From a checkpoint of a small mixture-of-experts model trained on Wikipedia: 9 layers, width 256.
Below are experts of layer 6 (counted from 0) of a mixture-of-experts language model. Rows are named router (the router's row for the expert), down (a neuron's output weights, with its number) and show model dimensions 0-63. Each number is 500 + 25 x the weight over its row's rms, rounded and kept within 0 to 999. Numbers have three digits each.
After each expert's rows: a language model's description of what the expert responds to. This comes from a sample of Wikipedia text that the model never trained on.

# expert 1
router:478496506491479497532468493491502499537478475504491477428541520453492491519506495557493493549504522482548506491529458464520486464543499507517511499501515504498493530518517531526542503523431484
down0:528511484490472499467494485475510497480524464533513494526496516513467480462574479530542499472487520465449501515494524481544520529454468552515472479507527514506507501473506530520498519489532537
down1:531536497477477491520485516475452512483514499564520468521525518500516523480513518474509502503545505522521521471463514498488522479493512507508539469490445516504475488485481488458494469492543493
down2:546502491494510480510525516509487501526541493503522530523513497493490516509494495527511505467469475519474472502469485515472526512473493524514501477486472519464485482516480501474497510496538514
down3:533514480527492486473506502519482507494483507562538529482471521444512524489524518519483509510526489522474489480488510496491477486523508560522539512472514524525480527531482446483460520492508509
down4:531540533518468470475512474474461474500532491481555497565465501488520515480520544483523513476507505490526517482487499491487472463470550512527479448510513540490468506452464503497470519512515497
down5:530508482537474485542512501450482551513496499509475486544528534481525498492488484495462453476520521455469472542476525521506484516477505536479502538486514490498487490518503457505543513532498498
down6:523511491496477513513486507468469516499516518504503479520508514497531523514539503535485524507527521484509499466511480490509480503463479511517531521495442502486500495484505492431509489497511503
down7:527496508519517472484524490502520519517476517514483497503468487539500501481539518473485507479478511490478506491490508497525507507492464532538495490491500462518521500528504514495484491478490534
down8:497502527512493509467506496469502493523499480508458473513433465473453508562511497469525503443520499521528508498508476482475484516471468543503503465457553514513524507484490474535499517509552508
down9:503501503481467505505485502498506465473523472502507522525499482512512488505515513477500518509547494490538473450550488448491559508497519510503493517504512516495470495546520490509532483512470504
down10:492519516536539463487531512473483543521549460517508493489470512522491472510509510494508553453495496519529511521477516515549509498514527461504522469511513512487510475481490527553471481478494507
down11:516519512503491524534517484493481539456498518525481522496517469517489458482499469480514484492522472478490500520511535471472536506505551494503550491499481468487486459459506487542542533503490454
down12:520484501469517520514495496459486500525504500504492471510490502522469483472506458491478551498474452529500507438497507475506495529454465457539481502478478476469469531468511473468477464503506512
down13:497504451430517463520510516512506512541485471512459460538499495468495505492507487487501536471480504532510493461493437473489517514498538513500479525500485511458517508510550529520524461497491490
down14:464500480482487517478472456501484463489486527472507517488500477504488491502542533551499492471519507519494497488533542482465526528494489469498486524496499468470508478527502485535511574484533459
down15:514520554472476472489536522484454476466539474503510516551524516506512518506503504521497500488536485508534505482454489503465518531503479481453553503517515461525508469488506488517508512513503475
down16:517496525520506489516502470485482521508512493523495471540527514540500472475523539497478543444509515494460501508507504498491468529499515518504543495557502487508500504489465518477500483511522464
down17:490528482445489522491537532481492471505482497556520508509507517467506505492506496527483492554507497515475512464496504464509542495549543476496525463509484514495484506500472496509453464559505514
down18:512511526491526474510519500500466496492497496521494519502468515482553512486490483531489468536506489539488491435476516518481482533501497507484478502539488510460450483496440521471536503494497475
down19:514540536511498477480484499501489498526512458501523475482505522501503487471481488539476477494505486496526526515462492483516504502523536484492512502502456524496457447548506464493514489557540483
down20:537510491526517467533543549455483505525548500509477465481502486529510547516483508522465524454507511552546487501475515529537539515470471524499511467495496534500482519508501524487493485519484500
down21:510528523487465507484503489525464504546512468461520478508542477542482525515504486486542520524538505481516470463486461484489523556529507503465492523490512485496517498497497478534513511493493443
down22:487507490460479482497501529490482494528477490541559450469513527521514522522514534524499502518511486541521516477509527465557518488536520485508567502442494507506477538547492506495494473505565555
down23:521529517514497457545494479487476469537495494480508494477530501497506514503487542490521502530544481522528515521525497492496486449481496497485482505516498477456522550491501499511496519473507505
down24:526527516498543474507509525506476540511489501532456479526531537479507462450491553538508497522509494492492517474481437493522526494524508510510523521535477517517488479469492498475511531511509496
down25:512476517513484479550502511468522470461484505505534536494516474542457504538465470483438523541524511498468458465511494483465526493516522523451522502476507487473490516484507503536486511510475512
down26:518491520504462518463476512523498473505496519477522499493454480517496467502474445490492481449502510507495482490517474494523497508532494483483506537487472471523488480501534511515514539442495493
down27:518528527522504514508486529488472477519492527496467483475518495478506553462539487485464503446531512495512491511473498474505467503492520517488492470520530496416551498470506502472540502503470511
down28:495500541479438507483497478487520550490472520533517515488505518526481482443497491520498504496494520491467530506515489501512500505491512474495495498471555491485468535516512463518448509477530485
down29:489497517471518533541506463504510504503484518519448522518517536488494481490483502523501489436501474522457503508473481489452471527522530498498531473498454486491520514530479509484501496481493487
down30:470511523524520477484507517501498518522534461508486492510461508551496503504491504497516499512511498543522537506517451462513529491516485531527499443483473517502464498469493533498487522513499510
down31:505489522492472471507521483481491494546535440480531513532508527504562501536517517503431506501520524513500505470516547503485501485498508488494501486502493508535539523520491485527505478544495503
What it handles: Sentence-start pronouns, sports. Sentence-initial subject words and auxiliaries in sports club and player articles, such as He, They, Its, have, and table-row pipes.

# expert 17
router:490494470498538540530459510481528461468543486500491485475509515486500509532517503540511515509466475520483478471499494449519498523515499541482506518510480479498460456496506541520450478476519521
down0:503527510528461489500508498481461523520492500506477469495491515514538486488467490506519512493474541473487523555530534505510545513522457481547504495500467524507516505517447573513536486532545513
down1:515523516520518482496532524487475504534463527503484504514504509482527480507506517520509511499516546539539491479477511479463532526550541465568489473504499479486478491477504466506533500508500483
down2:485491475505484486493498506470515470504449499537483490456508540514487476509491480427474478508456490510498497496487507466487521477495492534507538488539478485463490478513506539507501553536479503
down3:499512464522479488445469462472503506518477516518491488485498507513502549512493512512494475542526470507512525482500475456526503472461502523487472453482490513494500510523487506503474426478449513
down4:500537520481476474502512487507468478514462507551527494552504542502497482540517493511513483481534501513537469451463497506499511460500513479516526487490482465451479516469504489513508522488511478
down5:486502527475493532477508489486477514521475498498469518491527531515511537502500542502553503478491532471543452501502491459488464529467481488493473467487500488507529503518492479529540508491478512
down6:523509473517475491543519492488472495544552475532497485532506487503513500495499520500466501537486500483478470467546494476498514531547505466475504538510490503477497505460517497472475492509525489
down7:498492496510497538500507499496514488491487474484470483516480501497497543490492490520519566439504489495483508477494488460508519531437493530543533479517469492484508471506520511509496538460491505
down8:512519551491459551460512453505491482533492450480485502514481482489484510486513517484542521459521514498500484497515534441475504534463476522493529494520496478472544480512495458539490539479527512
down9:487483472471471531487489488527517459521488481495557492542484450532455494503496480504536514474503437481504496481508521445501538518466516547544535497459491482516516464522532516527501536468484467
down10:523527514520474455492515507509470516500491475511522490511469522524508469516516464470530520485508535476510506522495505489542507514537499480466512495501486532449477492491482496481498476504536497
down11:502516511522460522513497463479487513458522503523453542510495490529519469497457489496518537484549507522496481520497508460469512495473535553498542463493508502506501478464492505515542548479493511
down12:505516540523460487498524479478471522524497474491518509556473538555511450508500519514517553447506527526494499487498503536472532522491476485500495524483454447463502511512502471507454502506542520
down13:487508541516474522536523486495509526489515503526506482529487540534542479505504521494486553471528525515510478485471473494456529485514546488529502519438492518485514483478511528485531481501527486
down14:486515491464463545507469457482476489463506510504462461530500470521467509500493529462482485508502502513489487502548508466464477519480510504505512492510540495509517496490500506546497565476493548
down15:514512556484492461526528509501448502484483499514520525504509515522496515475513507511519485499507472465500468498474495519450511494515493492463488511522483461489469506454457473503508541511495495
down16:477504509478482538542517466497504495514497519523478524487520533464474490481517517531463510432526495515530483542495505487527448491449488548495508502517514476503490475516458523493485476498514506
down17:511534520499488494458534504507477477538518468513531530491500552507549477506493529565480520505522541520487466502486502472507538490541523495510469525493452515474514532505466501514486513564521490
down18:477496560517495525485499467497468503497518482510483496503476528503517530497471511488490474492562503513484488456501490501465483558523526491506491502532471460519517490471448507483478462468502474
down19:541532530505475459519497512466489497498476472517513518534524512509475518543522470504499522489517502519500510495494473511561487551537536477472487517458447503504434473525530478505517495539490486
down20:549508507487474515496503542498486452480513501497470497470453515511519540476488510485504529468536511515541484479473477507493521487489532493510528483488498513462514506487495549514494474504466459
down21:486519519530497504457511529596485499533519485484532491471505489500500490498522505529534499471479488480490484497519540539488491505498484493474480517501522504438502468493475470465505466505525482
down22:460504522441513469496477480478479490485504491502575471536502483503534517493485485495496527473478485525497470513525513447498538515499525488492535503506529474498498542573470453521511532473505478
down23:521513543508503522533500493497495481488547492512521479475460472490510523512485495475537526480529462506514459479519525476504509551477490513500513501504478492452459522491545519501513523539519524
down24:555525553542497458528544543463463528520522520486531461515520550508517514485495495567463522455499501492531510501522487487512500490537470483524487527494470513519451504447478552494515486521522527
down25:519495510502521518513502490504502477461491477490500506486509461527488520493538463453492543513467469505495477486505506467482516479504529521491517486464513483451513492516508490502484523488525497
down26:520512519481476538453523469502478497520510494500485535541466512510509482517459489507461535450494514515432479485492519491517493515500506517496528477482504457427482494507512455487542498482472490
down27:507496505493476498536472510497475481518462454532502539518507465494463563469519497483488516515505512472575475478487504459530454465536479508508452493521493482480493493447511499503495521456497479
down28:510518513487473497540515478493512540503535469503477523520519507538512500507501546529465540537505462521494518495518527512526466514494495498485520509527532508465455548501521498487482497578483482
down29:484498509512484538558504515479490522465487472515520529546490539470491473489445529516449510452499474526464481496499481478456487460572486500513515500501496461505469530525491481549483499493522475
down30:490515537483473493487521510490506513462515478463504505476471416502508467480491488537501505472477472511470474467496501465526533461522476471518546523478510472449524480521470494496475482489533457
down31:515509532494515464473527445506482524546462477501506500508549506474499477526489577466472507484543465492513501490472508503506485480535502458529526491491514479535509547477481473486496467536501518
What it handles: Institution name words. Capitalized words inside names of institutions, laws and awards after "the" or "of", such as Institute, Act, Society, Library.

# expert 12
router:490481494463491522508475501532510466457542480519523499518511511484443490495536471496513489521493505485519515508535483517551475503518515519515503507519475470505483520493487516473505547506502521
down0:502484499508480505508489500464479502501498481504519469526471494485490487527490492475525543486494503450535508523499519483584547524513475549473493498488505523512506507460442551493520537486528524
down1:520499506475483511491505500464478521502516457498464478527496509479495521511458516532521509543557503535522484465527517470499559520537507496499492475499498457510506491511525487464496485481498483
down2:510477496538507495490511514503531489496525510497499485501524512529519520515472477459497481503467503506479477525495499493517533474479480527541510543463511473464503508498480534534557523491488512
down3:497502490509491488490484506489465496557525510540521529448489514463503512504539502493519495486496536491482507468520492487504467518532504545513497498506472501507480499551487520501444487477479492
down4:489531563530513488507542517485463491518481511480501470497503537495507493492513550483482520540517531472493486487490508447517491511511528509478508512504485487535487512491505512439543546540506475
down5:534516509494438495518445508472492518492521511513471500522546488502506492448503487494541507489505546490494521500505489494497495562463492535428499498509535470509532469537513453481524459493509491
down6:497514457541445501519500527520502497493530505557492493484515545503521508485528524536488486528528521499486529460499495491503497534501474467491497494498453486451518482486512449459475511472517520
down7:494481494510515486513510493466502518483495518483496509505515494521465495493491495480477521498505512456490510518499539466524494519453502551506493484493471477525532503532496534465508543492513524
down8:491497519499462507454483480514508465502507496497517445531430489478495474533519501507489478448560507514504502478495506493505491540505456513528542457500525514464522482525473509536512501500515478
down9:525494501490481523447500483479502497500528446491519504575491511479522452498506503499520530469460465475489478499530498454490513502459530514504532513486517495512460471529491520489509493504438517
down10:472525504531510490501523476467485507522539521512542472476495530505475474509526489507527474525506507464515527542471525505512485519506534478495468496505494513496493498487470515504500498522512476
down11:516525476501488550460520484536484499480529528511519499527502497526475435485517502514509517489541495510497510534477497491515492503495547505470546436527477470492474483486557479529456553509532462
down12:515504512472419484499478485482501508517537480522510506507485468533511517499489492562517520487472486519488436496521512526479498525486496435518462546494432522476542504491522498483525498506475484
down13:511490513464450519507472498434475529500463452493466475562489471506498461496443525506444505506531509540529484457475466524457495512490481553486507508477515501502516507534509530520531496490496504
down14:496508489481469544500489451508453479518475532501510549513494522479504458487492508523499539502489487532490485500520523485471500473521529507504521490519504478505507486465503485528474566474473520
down15:529511533496459529503514481473447515521502440501516488522472475469465498512520525520454494452478500518506480466502457510477467527504478509510512511520507499505510493520495566497490480461509498
down16:452506548485493510519536477508500487479500514519526481543518494502536519499480505532480554432535495485489502507474547527560491554464553525457531526514521495484519515502499534516548511491507514
down17:480514470456525502443522513481489475464519526525511496507519516494489505505472485492466516550546520534498521516496485484484516521542461467513483488472492538501480512498432493539493487518505534
down18:512493559493489513542490508480480507515534462528486519460503496489517509504510500518516498484525511489464452463468485477466532532473554507502494489501467490494482537484466488466539506516445443
down19:545550555516481452490504514472476528502506443558520509476499506507500511512548506511482492517537467542537525480473470496501515543517491485493512495493479505455468488507477487538504471536492480
down20:553498527558485485527497482441459496491529509525498508510502523494524506490473479531518582477522500518538528523478497468483525475503489535557493486492524531533504496503515511531517458487507476
down21:534534517554439483457500500526463502519495478498532468486496495490496494503531498515521543468528524494528480480522500499514502521505464504504525524502495558464488497474484524484480486536495494
down22:514519523491503480527529519459467497477552536528541476509497535484534525521515475522471485492457519537540519489525537476534520496558425470506505463472509512516468493529503514481496478523535480
down23:518504519471528523533504480482500488473510491506499505472529475483525511487519525512464508481517476538535515531542527475508489538486494487499508494553488477451505529495490539503504528494486498
down24:539553503509509469496511505446462515513503483475509509506524535498478539476503493556485495537522476482523494483468443507537485563509501475531498513535471510515488511477469529482503500552500519
down25:504466495511503508518491472495509484519510498502463515503520487518473506521519517478443501491512529491467481467508517479483487473508500530484502487459510482474483534530508514529449473481484515
down26:548508476462446509440491473521481500509509498491504472478495535521546510490549514529492507480512438518516514476494498528521465493512499512535497515478506468524521508539458541481497497487509478
down27:487518514517503500530495495524483527478500561481484475489520491477513509493467511507514512470551469498513522517502488489518468482497488500488528505529489474481530528459495475500506527499466521
down28:497503530480448480495513497495469498523489530531511533464529493552472505521500506485530521518539461464521519491489491509504453487480509466471469470489537512456492564521516478532464484493476500
down29:504502522500500477538493487515479504483488518559488499529484567503532469521509494537491495449492504518470532465494519507453471492518538470499509538487477499527486517524489560536532512477505445
down30:490517550550475490499532527466485524537493491496479479479519504513474530485462504545497525464492478498518477474460479463525542498493548539577512533512510507494479507480480559485523495471479431
down31:489504528515513477534504490498499531442526494507480518535517511471491498484457543532444495504519476466548526497496470493485518428517532472496507496526460488490514519518516504538467530489514467
What it handles: US places and infobox dashes. Line-initial dashes in infobox lists, plus US places, roads and car makes such as Route, Highway, Chevrolet, Wisconsin.

# expert 11
router:491474512512511541475470505501499476503512450478494498544474526494497522501483517536497547480478482524502476503478447496532481524486521521498512504520484476475466510491466471497494482509523498
down0:500519485495478501507489504498495524514487513492498478525481509462516478514504487494496530493478518429495521507532505514553516470508478505518499535458487524526469488489502533478533481519574552
down1:532557543500467449491560551478429473555505479492494494530507518473531511493507508522487518487488530521541491499470483501481516523546510468525478464491500466509555496464501499479491481541520488
down2:500504495528468529545523492489499514515519521495484484493502562482488495486446499507500469469471498498452541494477471488483504457507495501539490457521468485480504454463477538508523518534483493
down3:496492480507508489525506505479522514477553493531460498446473499466493504505505476510456547517498466472523513487490483519483461511518534525476535508517493501502506505548489503472467491519471479
down4:501511516485503496532500479478495497489412526499479468503501565504487455511531498541498498480517494501500459453478531435509497464520517469497492474533497491506511527450457526476501518532544485
down5:536499545491501495544491490489482526453534541524432493532500491490547501497493491484564553509482508532476464531459529533516490543459505528482445513461548491510517489533478486490522541496482506
down6:509516495487466478504522493497488515533538509513500474497519568490551533485515483457463517474498485468549512423507486523519481497540551516490465501512435488455498473500491508437521480469514517
down7:496486493506501541515541478477515482493491450511526499496483474563489502486504508495484502434520500458518545553539472480537495549450481518515521480518497476538515526536508513486484533508529510
down8:483487508499449549471488468537537445517489467462480475517471476462459502526522479494524506474501513508501508486504506473512484509483474510507543481520489505480532529543496513517465534512537481
down9:498472506490488529479512489504512474507537475463523464522491485517467479470503473537529534520460481489522494460514510467492493535480502546494489504470485480536502465531515494480522546502450474
down10:525567530539476473498540502442464513543458524493534481493481546492500463502495496498524486518521508496494551507495529484497494482539483498465509492503500508520482504448489536500489473504510487
down11:492514470513464564502507462520489509475484478506494523551497469509541452477474479489494476484541473485486468508502509459488504479484534505462496481489479444459463458451544482539526498483457462
down12:487502521483496515489517516487518527522549467470512486506479533488519479522493482498499524473512520515467438459494477518512538530472470474516462513463454458479530493487483489499536479510500526
down13:507520508500517518516552499506480541507474484531472506539494540514507464484478493483456530509530471545488480496529511508484495494513537489487503487486472512484539508481490521507509486500501494
down14:477506500518463562530483467521474476493497483502522512529543472518497508490463540491489481479528483523506497515550513471476506529496511482482511498477445478502462474419519505538531513458517521
down15:545538544501510489533548529456430536466561473485544522518480526500488464476501504512500507509494450487475522469502534531499488503522482505508493515531460469504442524469485485530491490481523476
down16:493515545482489492492516459488485501511500524508525470537519539558524483477476488539496511462489511498523501476483516472493470468484531498527483525504589481493498482480495517532505445462489498
down17:478528508469471486492506446511471503502552512511535507516515499507527528485507474576529508503538517511513481502523487502482525492519513498552498521503466533537464498532474502522500490548518485
down18:523547539475504479510524481500436489500498464504495528477466516471514519549515511520492489494544516532543492458462466509501535541568533488470501514515449487498468510509493502472513474527560518
down19:537551527528447444516539511445463494526466486538534516511543464517535472503497508538437446511529473497537494489459451473511489510522510523491486477496471489480479472512492480564520489501534463
down20:576513505507479510497502510484468489479536604481496506464479483506506567505462486506495540470504457529551495482539469521493514523496485538554526490501497516499495527528535539481498496511472486
down21:481534523560493489479481523543488539510538506498509498509501480511484479501520509544543519492520497485454483436566543509511466522492471497476499500504499496472482502478480490470511474495500513
down22:496490519465490485549468508519483474501470524530527471538532510480517513468533481554491455499494540501520502496514482449499528468553477454524513474451496480480482472492486506490532477495526501
down23:493505503519534510523511513487519504508510490480523508449494507465519551518501493493513539468517517505543450480562491473537529500514480516494489456518435497450522504517511572503501493472522524
down24:558555522528498464474526531453434538551521513494504481528487545484508526500507484490468496477492475473515492501519475517509498494562498485537494506516454515557457511453483539495518469524525510
down25:487467507471509522504473492515530498483464510519483496546532450522523522515487507480471537504491485502460467498493526477494507532481530532483519471507509486503498528522510470501474515497493508
down26:531516528528454500490506489474460461490484491438517464509476474512532469474492482474457488442515510470487545456477481508520483534476529537495498475499540494519487512491503477474493538455488503
down27:515520474531467537561497544487472498521490471502483470487485492497495514466467504512459456452545491517495508500508507470510481467486499493486503498521525510452546510492504517471505491491508519
down28:518518501482474500487503470473501526485501487518520504481487513532502548541524477446484548514454465492538500485530512528503469502508518524454521532519491527446465536513510518507466478504480532
down29:481504517478475487527491497475477504511517490522486492531457538484529492495495514528508513451482479511460513499508538488545474472491516504491486509501503477498495498531476509520503523488491462
down30:500526499511468486501541533488486514490475456491523459469483488503505528500481490543487535482491482516535498483508479488534500509498534498476522533506541507456491501521476520463468462479548449
down31:531506480480495505509481471496487513491529478482531484514521509476492511522497496536494463504507491468480498455509517498477498476530495491498528500496497522520506527468455497510510469536473496
What it handles: Foreign names, organization words. Inner pieces of Spanish or foreign names, Thai script bytes, table pipes, and organization heads like Corporation, Studios, Records, Airport.

# expert 0
router:484470510488561505515441447466525509463523492458496466507485493487512505469487504577468527556497481508485470491507537462510471461477480489495488510510493497525465472494481484516494517504487513
down0:537527512523466498478499496511472488534470481464501488519479516510511470514528508518519503469483480466544511522516545515483533497468486549529509487507545489545527517516460507522521527524567518
down1:524511544509474468543518510521480464557522512541490510498502514481537529514466470518502501483512505524493504516494466485523531519549486483492498517488487467484503511510498508483509495530513501
down2:508501479468508515506501511476499471511509505544466461476532509517497494486475506472456490509439523508483510498458462484512498484448519524502513490498497486460480494517499497498518520538486510
down3:521516496541467511491473501482498505511511531556506500470428515485552501464512499511497467508490501529517465494482490483462529474487533514511515473436514504515498530468518452501472488514466525
down4:530532518520489508529528489463458488547496503473512473499500503493509495498520505501461466481534505500560452548484519474506494525463509514509509457481513488490492522471462512457510516517504549
down5:582521517546490514528472496464474503491507551508497473503494481499579531494485503515461528527498563467472487520468544473494501518475513533481456480497514521506522474546495446534520472471466522
down6:511512450544502515499478498499511477499510535537499472504512482464524520471533532505488487499516516522523460472532462469494493524524511500525523496495440454459514495469514517485510479497540481
down7:496505488494512513486506475472502499480529494474487512525514480482501513490459492477484510439491487490472510553519500457521511519474535525487532453492469491533507469550463492460517540469479530
down8:479477477481489543486468472504527495494487472471496421487477498529467493461498481506509537469493511485490490481480491469563501475476500512516550488497540528491482526541470489536470526507513546
down9:501489486482474505506501472520490500464501479484513500520490482542498488500512512508509516494515523511530474452516508466477521497450511535472481473507483512527549501556520523502518507434469532
down10:529541516558472476492545512476466515527493468473534487491479531517499495507513452499497518500472509472516475508495564516517550517548497488491515478506496510498507494521478465477487497505519502
down11:476504487469492527470499415508484514460481488518449521518507527492505480475499495460459557504511483471497474528483515414485475465470490493529496481512546493513485458528490496493540509504476548
down12:496502487508506464508498484503494483513518528471509480510485506507458499472562513522512515492472472486510477478494498476501491514484477486527495505503468459471462511484500514498443504534506518
down13:502505523499491522481524526489495512506472496529488475535519547532505487483462491457484489482489457518505494486532475535491528494502523484514527518497519524431518467514493510484509495519505468
down14:480510482497484558503474450454475497453450514502510481516496492499499515472522523502478489518509503529520475491515578451426508521512506479501467487515541501529499469515486474542538548470491529
down15:478521519530460515538541532518465495469475495530510530523525505498466509488493507502497507486526507493520506489496480505446544499529521475525492455513457469551511506530467518496512517482545493
down16:511502531491489500520514517505477481486493506518514523500511513496522500485523507534473550459510481492462509530523549481499446548479506522500506504573535484521485512455488508525465485476527535
down17:517515497513516531497529511469489506532468504499487464490518509475475519509521498509545519523557519493508516503508486486515556474509536483504525501480486504477498512510459533512482460536493493
down18:521516560496491505510523514516466491463507479458521501516496495501524514496477488465466473513575481517545478486486491508518490510521559500479514495494445463481499486512472518480504482499543470
down19:509504526505482482524485455493501480493460470527497474529515530526474525500534480524501492533536482516524495488496455466540489500491525454511542486462474479533475523524509503516529451553506530
down20:542504498495484495518497504438491492507535499484449472503449475506504540472473517510509581522522465572520448471465493478512519506484475536496514487472501515552482523491476501522495485495474480
down21:494535509482475495485507524561485506510514493491518457510501475479462491520518514495502516468511501522496487471514511512508501522510488502504483513502518516480479470507438495483439485489500510
down22:485520532486480514512512500495484488514506494569504475479509530513548512492538528506512515441487514511509516517529515475505525483546497472537534522447523451504497501483518556510556472490508448
down23:521501503493521457500479452453506499506561502512501498465520474479498560458527494531524544515486471565498463485467530473537472477456494501485517492544482482434469534494484509454477528560457518
down24:545534509516480458509519533489469529522456480498550492521515545502505528513519489474501453500500484471529522504506467526504513469545489522499495489492470510500473536508514536499556485537505502
down25:468489501501537523515490498517508524469500485474457524503531477520480504524493459503462524539501462507483490475504533464529512475509554503481499467454515521502477502525487511541441522487548546
down26:495514522495533482486513464485487518546523525538497503478473519532535512472498482506487537469490502492479507466487488495515484497455490543531521492526487474458451484472505503510509518491476534
down27:483511517481499488530474508513468510496503525532495480520519499506500526484467520485490474500503481507503505501493501456550455493501533442496519500503513510470520522461521490492483542493492530
down28:490531514489490474472511481510490519489513518536525540497519505536515548509493484519515513517488503492506534494511527490481481509445539486440515498503485498490476490522470520500466474506466465
down29:475497494497510523549496510483506490456518483511480515509477528519465472503466518509460513473472473509451542456489508496487482517545499483481500495540494501492524518482509524507516490496501484
down30:486520541514511454477523507510499534489506468433473478474485453491502482500462503493455504511525473510504500462506534514525493519472475520515494523472502484473506486503488519467488490459532495
down31:507509506503489462480511481527482472534478480479504514510518519488514512515516531508509483489530517510553515475498479484511515473511512482496576501531550480529532535506469528512516461518535503
What it handles: South Asian, Thai name pieces. Syllable pieces inside South Asian, African and Southeast Asian names and Thai script bytes, such as Siv, Chau, Bh, Singh.

# expert 38
router:486512514459510533493511509539500478493469456505455482480518504492530496537527538533474481492468468509522533541506463461516487524518476458493495479528470430468469517509503525497467503523485476
down0:529494512514481506494514511470488491505519489499486486522502508521517478498525467494519535490474516447502526518493526480561514513498497516507546510502520530515529558479500546484521519551532550
down1:524537536509506486485523518453477529502514489501512472538501516459540508513478518534499491509488503544527514470484522482468498474536524482538510461467448446515513473472506470480513504501524508
down2:529481473535490486494518500471513481526503503529479528502500514452472467521475463481497522514484477495421507504465482525471544473496521546526537508520497530500484454505517493519517520512528526
down3:509481483528502512486505491527509506511506494527499521448457513478511477519511469481486517495537482530514462493469517493501483507534518549498546458466478500558503525541494506546439456496517486
down4:519526524532518498525534473477448501481506495503507476564453561492566469492560547497460497479518505427493472484475515485484500500443547499510478506516460507536496510479469519546499531489503456
down5:569505492515482514528527467508490511503509573513491485509536493505508496512514523516586547454548507485486457527467484523518480553470503539474444512452519453518554473520508478483523507460469496
down6:526511450522471506535504511508478515495533520519549488505527494472511491513561486528456545482498521524506482460511451498490520511451477493516510523477448478488484517545503494455496493467488493
down7:516510497522518475514485492472488502526482505500485504489509481510486525481472478513528483475510509458528514531521537448558478498455526498526514512486524553492500528515476541421515509522515532
down8:490506506471480556482523484521516472505505512539438444550476447491483485509549459442523513453500503491480509464496496502524504516478496495504521531489515497472530486532524507529489525490481478
down9:487488486455466512514478489487489442509543521486507523504474514505489482494496502523504543509507520493552441472573502492511520479475487542481509472488501504486507461525488506496501495476476523
down10:523540541552504495499534511497454517519512520495499469492462534499484467497527490509535498471548491457526528504514525531551511465519482492484516523499516496456495506499461516499460522503535446
down11:495517494483481530491491468525484471500519505547501525499478502527485449510534514479519503445534466514501533531481524471495503502521497512477507505507505490509450412489518495493483541483533474
down12:488500506524484469499507460450490514515532496504496487479472533523463506532511449532521511496463460513518485467493517490504498540477482477522450542452463494507544528495486498441496484484480460
down13:487538522494533472520511527429471521464472482523495475574494499527562490476467524503486558521473551523532445473479472483487471519522530514504512517488526500439558488515501534449525495516488490
down14:448507492513502513479509458510481517475442524504514511498480467498542482533496546539495509489526511499476487505521533458484501484494521497502465521524495476479471460527483474515489548463518482
down15:521505558484500460487534463476465483494494463486549489460479496474506496471512492538453504506486481525539479488463517498498517506523494502494507521535461450481478488492489477525485499524468489
down16:502474500481494534510492498521520462481525487484522505512498507545472502490483479473464582455510510449488495519470490524528498493492504537527523475511513520550500530504503517488518467471474520
down17:501525511483509491456529525482504491495547449452517474508513546453501511490497489483476440521480487528525504466450491500532505525549516487514446507486506495502498507477458516517482483516520488
down18:487476543472506502525514494491496457500499506529494500494508545464557496473495500478521504484536496474511492481497541462490500513504523485511471501568479460481466494487485508505512500463481466
down19:548535496490463457491485503462502466477479478487518525497559525502503499485503516482477466480547481544515483483441475503509488531516498505507503456516483501482499455503492470547538461527500452
down20:533515526522503485518505478439483500485533531537471500497499502495532575486467510533516506473513476522534512500480467514480541486478517515524534504500515536494527509504530518493508460516482493
down21:499512540488476522479500546547493509482524501503533447487528497531520478503521516527528527460534449500509457460534528483502486477507453458485511534486500513481503494448500499479494489546531527
down22:518525525532478438503513497450460491466517466504557467529438508494532518526477496536512520496527511546523488486515513513511509485531490516536513455483487478492478554534540513502516485480539470
down23:494505499508510470529490466473480487506512491545520496475521484458521490505499487502478510502512479524535525518559530481532491496497503490546503513502480513476482494512501511510469511491515520
down24:530528508511531428484540522459450514513479459501511504502520528497515518486519498483475493501528459463542472452477494482498492520533471527522474536493462494541485461482459517496497480528504497
down25:498481534490483534534483487470498467465497506519495480440502500487478510500522441480488517528495502503475475503525511501478521482487514506504527499493557470463514524484489509513468519521509503
down26:519517491535447463450473498503469509512505553479526487479484541510506504495452489510507504455494498499520528497487480483564482496517496509506543474515496522536510512530505500480520507465498490
down27:531497497509477474515479512510476481516484514514451466499475492490449529468481519514513499485560499522531481476502509483510478474497501503494509481503471502454505533480523511473482499478464498
down28:506524494443459499508528470512465537510504527539529514498508502531482517540535493492506534461524480502510456523526513505479487490487507498489496500469507457493501538512531501468450496495480485
down29:526502525500501494562509490465491524476470468491499515526516510509508453491538518502436552482487486524452499494468520485484506507518485542504535497484473450485495505525474520541503498512500484
down30:495513527516514497504523540458510505535486478522498501528512480548490464514489536520521478506459460482550518482492498492524526514519490509520519495483510502527525474512497508494458475509480506
down31:479501508495492515492518495523512506488538432510545512501522501486525522493523503547489486506504542536470499469495468455452539479481513466487492471492479495552523544509491498479426491499490473
What it handles: Sports results wording. Scoring and result words and table cells in sports articles, such as scored, winning, goals, yards, team-high, loss to.